Weights of a small mixture-of-experts language model, trained from scratch on English Wikipedia.
Size: 12 layers, width 256, vocabulary 4096, 69.5M parameters.
Training: 481M tokens, 5848 steps.
Below are experts of layer 6 (counted from 0) of a mixture-of-experts language model. Rows are named router (the router's row for the expert), up (a neuron's input weights, with its number) and show model dimensions 0-255. Each number is 128 + 32 x the weight over its row's rms, rounded and kept within 0 to 255.
After each expert's rows: "comes after" lists some tokens at least twice as common just before its tokens as in all text. This comes from a sample of Wikipedia text that the model never trained on. Tokens count by the router's weight.

# expert 90
router [132 150 103 144 159 135 156 172 124  83 144 127  92 114 140 131 128 157 100 110 133 195 114 117 170 112 137  80 178 109 143 124 184 118 148  91 109 107  88 130 133 132 122 114 105  91 163 156  98 115 140 135  90 130 170 120  78 183 145 163 178 109 116  91 123 153 146  97 155 117 140 127  67 130  64  77 126 145 139 153 164 137 180 110  73 138 144 146  96 102 164 150  39 173 178 147 170  98 159 144  90 155 114 128 144  69 212 141 129 130 113 112 142 116  96  86 113 132 165 121 130 153 170 105 124 197 131 188 188  69 122 110 191 127  88  86 123 150 114 125 125  98  93  89 167 185 104 159 136 162  81  77 109 152 193 155 100 135 145 101 149 132 118  86 103  94  70 139 193 150 167 155  95 155  86 161 133 133 130 143 154 157  79 149 100 126  56 105 133 187 130 129 130 162 120  80 148 129 109 119 132  64 166 115 134 171  89  80  43 149 182 167  83 107 185 159 114  96  94 131 114 105 132  96 154 150 130 110 113 114 124 146 163 114 113 148 107 181 131 188 113 118  81 161  70  84 140 118  98 140  81 130 143 177 125 160]
up0 [ 94 159 158 100 122 146  98  94 128 165 160 148 152 140 112 109 180 191  60 138 105  97 142 101 130 168 103 104  69 169 131 141 116  78 103 150  95 123 184  52  96 117 163 108 165 166 187 148  97 131 169  68 125  93 189 125 144 128 173 185 205 162 142 124 201  83 112 194 114  82 151 154 117 121 165 139 126 177  68 116 137 196 144 164 127 135  98 156  80 142 108  94  57 120  97 136 102 104 161 131  75 132 164  96 122  84 115 156 127  97 133  55 102 116 123 123 173 155 129 139 118 103 107 152  91 171 120 201  88 149 143 100 141 193 162 164  72 122 111 134 128 145  69 136  90  64 103 135 122 138 122 120 162 109 121 142 117 157 190 174 133 103 173 117  96 117 112 124  59 119 106 134 122 117 157 121 118  98  85 147 129 138 118 126 114 118 185 114 151 186 130 151 150 121 152 173  83  99 134 153 104 136 121 121 161  95  75 172 206 158 152 145 138 121 148 122 119 113  94 172 125 151 106  96 100 105 137 128  99 159 116 144 143  89 113 139  85  97  95 159 145 140  90  95  41 116 166 140 179 115 109 133 153 111 143 111]
comes after: "0", "1", "2", "%", "4", "3"

# expert 74
router [204 166 183 134 176 155  69 159  62 144 116 123  65  70  96  89  92  85  72  79 133 109 144 151 138 140 116 135 122  79  59 146 108 105 114 147 109 127  94 151 158 115 108 105 111 129 132 130 113 136 156 146 200 129 162 129  68 130 102 150 147 140 115 134 191 129 216  78 126 175 140 129 145 138 134 120 138  93  91 161 139 152 158 126 164 184 215 173 113 100 127 121 105 193  73 144 137 162  90 109 148 142 138 186 103 231  70 146  67 114 144  70 138 104  80 144 147 136 173 140 125  85 130 102 123 124 172 116  35 196 133 144 143 104  98 122 111 123 120 114 184 119 161 130 119 124 145 110 124 114 119  96 162 102 121 169  47 182 127 185 128 104 174 164 126 135 126 181 140 146 113  97  83 123 124  95 117 112 142 147 168 148 135 101 138 156 160 102 116 134  83 130 100 150 116 151 127 111 124 126 118 113 161 152 102  86  88 157 132 119 192 132 157 136 104 131 144 132 140 117 142 139 123  69 128 142 156 117 133 197 161  99 153 140  95 141 129  86 174 148  96 124 121 109 137 160 117 156  92  96  74 135 202 128 100 126]
up0 [121 107 122 117 129  73 181 117 197 138 123 146  94 152 112 119  93 120 143  90 132  80  78 189 140  96 148  69 176 115 152 148  61 136 136 139 164 116 197 100 148 160 195  79 139  91 143  70 122 126 183 183 142 164 117 139 172 173 105  71 156 170 136  89 120 105 137 176 136 125 102 108 174  85 159 171  93 139 142 111  81 181  23 129 115 135 125 122 138 149 148 128 131 132 133 136 115  53 100 103 183 142 152 147 122 121 141 114 127 116 113 101 156 118  93 163 100 120 104 118  84 117 149 123 143 156 166 122 104 118 106 117 166 137 110  49  96 138 135 112 176 142 146  49  96 150 126 124 147 179 115 150 127 167 183 168 138 101  92 106 183  89 155  89 113 146 197 126 134 135 145 148  96 161 165 124 126 170 129 174 160 149 114 112 164  52 152 126 139  85 137 163 172 113  95 138 156 129 156 119 120 132 178 168  83 104 131  86 134 141 144 116 115  85 115 147 170 159  96 145 151  97 168 174 135 167  69  69  71 109  97 132 115 170  83 126  85  68 129 118 151  90 116 159  96  91 124 101 129 143  90 140 173 164 120 188]
comes after: " ", ")", " Born", " Coordinates", "4", "3"

# expert 92
router [109 194 177 203 194 152 183 158 114 120 129 145 135 116 188 131 154 116 102 148 112 120 133 162  60 124 137 164  89 113 131 149 127  98  93 191 123  94 139 167 133  90 162 131 128 121 100 100 132 109 144  96 123 134 134 113 180 161 108 143 129 147 123 133  68 129 165  80  99 148 148  79 159 137 135 182 161 169 147  99 148 153 142 171 114  63 151 137 126 162 150 116 144 146 106 147 106 168  80  79 117 148  86 138 130 156 107 129 141 114  95  80 115  49 144 195 124 128 108 129  91 110 113 150 159 115 179 135 107  82 171  86 177 148 108 192 102 128 137 181 173  96 182  98 171 109 163 149 136 125 157 177 141 119 165 106  93  74 111  86 108 129 110 135  79 108  94 115 135 103  86 139  58 131  58 107 124 145  70 107 178 108 131 160 116 126 171  87 144 103 118  72  89 122 119 194 100 157  97 110  86 175 167  80 135 113 139  96 106 153 130  59  93 108  89 131  88 123 119 148 161 134 106 135 112  82 127 187 123 139 158 173 123 149 144 161 109 116 239 147 139  89 122 137 129 195 140  98 177 171 141 125 146 149 106 165]
up0 [125  98  82 150 121 115 119 131 102 144 125 157 196  87 164 125 127  92 133  15 133 116 109 104  85  98  90 132 129  65 157 142 115 175 131 191 148 151 156 112 150 125 117 164 147 145  98 100 131 151 105 127 101 107 175 176 120 152 106  67 100 104 148 147 153 166 134 153 137 114 138  99 183 129 197 192 128 124 114 146  66 134 130 126 191  93 116  94  86 101 176 157 135  77 136 145 125 155 107 152 131 144 139 113 134 123 112 134 169 200 177 164 110 138 106 114 116 119 143 172  69 114  62 171  99  79 147  90 141 124 165 174  74  96 124 162 151 124 128 105 117  74 114 141 119 125 132  78 189  88 124 135 127 174 103 154 122 103 125 103 167 135 102  54 154 148 109 156 171  90 153  63 146 132 151 145 103 112 170 112 167 120 159 111 141 116 108 121  57 101 109  97 101  87 111 143 119 178  88  80 132 139 136 206 113 117  98  82  85 140 175  99 131  97 119  88 142 120 193 157 121  93 119 168  96 146 163 159 139 194  74 119 180 146 122 189  90 167 133  93 179  85 132 132 161  70 140 125  94 165 133 131 113 134 135 189]
comes after: " of", " in", " to", " on", " for", " at"

# expert 38
router [115 135 134  16 125  71 128 115 116 128 111 104 188 134 107  88  69 139 149 162 136 125 166 112 164  75 110  86  85 158 178 162 138  74 126 176 175 138 135 128  88 132 184  82  94  60 103 133 114 135 105 138 150 139 161 140 134  83 117 118 102 125 116 118  82  67 109 158 124 160 111  82 117 142 141 101 137  95 183 141  94 114 135 143 164 175  51  94 169 136 106 180  89 132  99 104 106 156 188 136 191 111 125 122 214 120 133  87  99  77 141 172 140 148  81 158 198 175  98 146 120 110 133 138 138 162 112 129  87 190 173 185 109 211 125 165 144 167  75 108 140 142 148 105 147 136 124 161 150 101 143 148 109 158 105 120 126 111 178 155 115  98 164 167  70 120 132 140 158 125 101 158  73 137 132 166 190 122 107 131 146 102 112 138  75 187 127 136  79 134 110  99 140 179 125 141 152 179  79 159 122 158 144  51 130 134 114  92  95 145 156 126 117 143 160 104 122 173  92 144 151 157 159 171 118 156 137 133 130 149 153 117  91 103 137 133 128  94 105 173 118 140  52  94  98 133 131 110 125 137 126 117 131 151  83  57]
up0 [116 140 173 104 101  67 143 165 121 154 168  80 175  58 141 153 130 146 135 159 140 185 143  87  96 102 124 164 154 150 105 159  98 127 163  78 196 160 177 138  80 200  62 120  69 130  79 111 130 100  55 135 109 142  47 143 139 171  68 115 146 157 122 126 105 114  86 127 167 118 151 106 160  64 166  87  76  78 181  80  99 160 117 133 132 143 129  99 152 148 147 138 110 147 168 115  99 192 136 115 155  90  62 167 129 106  71 147 171 124 123  98 160 162 152 136 136 109 151 129 171 142 145 103 134  98 131 105 121 122 113 198 142 122 140 120  60 123 120 129  93 107 117  81 199 162 114  39 197 148 120 178 127 112 125 125 123 120  90 163 104 168 144 149 132 140 119 147 110  92 116  73 136 146 156 106 123 123 147 158  70 138 163 145 114  86  91  93 150 165 133 132 154 183 126 141 150 132 145  60 146  88 144 121 115 157 149 134 159  88 102 104 128 149 151 119 112 112 159  42 171 136 144 100 150 132 123 177 140 161 107 108 140 119 119 121 190 144  96 107  55 136 102 134 162 158  75 151  89 121 138 153 165 143 146 140]
comes after: ".", ",", ".\n\n", " that", " and", ")."

# expert 60
router [112  77 118 150 140 143  56 204 124 117  64 168 169 122 121 131 105 157 125 122  91 145 149 112 158 193  99 179 124 115 110 105 120 135 129 155  74 157  97 164 140 147 130 124 176 138 148 129 163 130 131 183 158 100 136  84  87 134 126  97  86 166 164 122 170 172 171 100 173 114 113  74  88 168 141 126 137 137 136 152 111 145 116 122 101  81  98  87 100  80 147 160 141 103 108 141  97 166 170 165 149  80 148 116 161  97 133 195 122 166 145 101  87 207 132 112 103 148 131 159 141 142 132 159  90 169 135 138  68 103 112  86 101  99 147  94 114 122 146  96 202 140 138 113 136  84 126 121  91  63 104 116 113 149 187 203 116  93 159 135 183 102 133 117 128 127  86 110 115 131 110 103 201 113 182 175 229 172  87 120 130 107 169 109 135  78 120 163 151  36 169 157 156  78 153  95 122 129 104 129 154 139 141  85 139  76 115 135 132  96 136 148 111  95  69  74 116 157 164 127 181 114 147 121  84 145  61 176  84 148 121 147 133 164 143  86 127 166  93 138 149 130 133 137 106  99 102 106 128  70  83 132 110 130 133 102]
up0 [146 150 103 111 142 191 101 154 129 159 147 132 123 138  72 109 108  86 110 186 157 156 154 118 152 155 122 171 135 156 117 142 122  94 138 105 127 125  93 159 135 128 142 138 102 182 137  83 137 146  87 117 122 154 104 133  90 141 118 108 103 166 154 160 125 180  86  94 137 144 101  44  98 102 139 166 100 101 138 110 120 188  52 216 144 134 107 163  88 133 137 121 118 128  94 107 152 135  68 127 136 155 144  82 131 123 172 122  80 135  79 131  69 169  95 115  92 200 145 200 160  83  95 141  77 134  90 101 167 146  54 101 105 186  61 125 139 193 151 143 148 102  78  94 129 100  94  77  99 129 145  99 106 167 149 153 136 126 156 102 155 159 140 117 116 108  92 132  81 113 168 118  94 113 110 169 113 156 104  84  55 120 151 115 168 127  73 147 125 143 131 160 171 114 148 143 152  89 144  93 120  54  95  71 119  98 163 162 201 128 163 112 131 133 139  90 133 119 180 124 118  78 185 195 168 102 112 126 114 139 159 130 113 162 132 129 167 232 138 125 116 122 127 127 150 145 147 103  80 132 193 154 130  90 159 132]
comes after: " ", " in", ",", " of", " (", ":"

# expert 80
router [ 92 131 135 168 186 118 128  61 163 143 143 111  93  97 102 136  84 129 104 123 150 127 113 115 134 105 163 132 121  79 108  91 175 172 148 107 148 113 155 116  94 106 145 128 132  82 142 127 161  88 103  93  78 142  99 196 112  89 119 180 147 138  83  81 113 136 133  87 118 153 176 200 122 125 116 153  78 166 144 119  95 143 130 101 136 126 122 166 101 207  98 177 148 142 120 183  91  81  82 129  83 147 150 163  98 112 138 139  98 113 119 142 130 124 122 113 153 146 186  95 126 177 120 120 134 149 107 126 185 108 149 164 108 158 119 115 150  80 142  54 136 166 104 151 153  59 105 157 108  97 112 155 142  85 155 130  71 135  89 103 128 102 134 148 139 166  86 157 110 141  92 145 103  88 158  85 108 107 119  78 174 161  93 201 123 154 131 158 100  79 100  99 155 207 134 105 106 105 140 148 165 148 128 116 183 218 140 128 160 155 137  87 135 252  68 134 129 157 118 162 120 172 118 136 149 116  94 137 142 154  85  74 147 163 152 131 143  52 124 159  88 113 177 121 127 106 121 177 180 124 139 168  88 119 178 101]
up0 [129 140 159  51 137 192 165 132 159 150 109 134 158 145 117 105 122 134 105 176 122 144 126 120 149 177 150  93 172  76 101 108 132  74 120  84 148 109 136 119 116 135 113 143 146 133  50 137 225 199 106 133 176 134 146  84 132 102 112 140 107 108 116 106 127 216  58  94 146  66  80 123 162 191 101 119 169 127 104  88  62 169 123  85 111 130 149 135 129 123 125  85  98 152 100 108 134 132 150 201 100 140 115  61 138 156 175 181 135 168 153 129  93 153 148 153 104 135 146 151 149 110 187 106 127 113 122 112  62  96 129 101  86 126 178 101 152 116 135 131 128 149 111 139 119 188 155 149 106  71 133 156  92 112 129 159 143 112 114 146  75  43 150 135 175 114 129 153 121  95 119 203 138 138 194 105 113 139 122  89 158  82 147 112 176 105 153 139 108  98 118 124 124 176 100 156 120 126  92  92 167 153  69 109 182 123 110 104 128 138 121  87 128  92  84  99 119 132 180 108  67 133 131 158 155 127 161 136 133 118 142 152 133 142 123  92  93  43  91 122  67 137 114 150  79 168 177 165 145  89 151 156 150 147 155 170]
comes after: ")", "%", "0", "\"", " —", "1"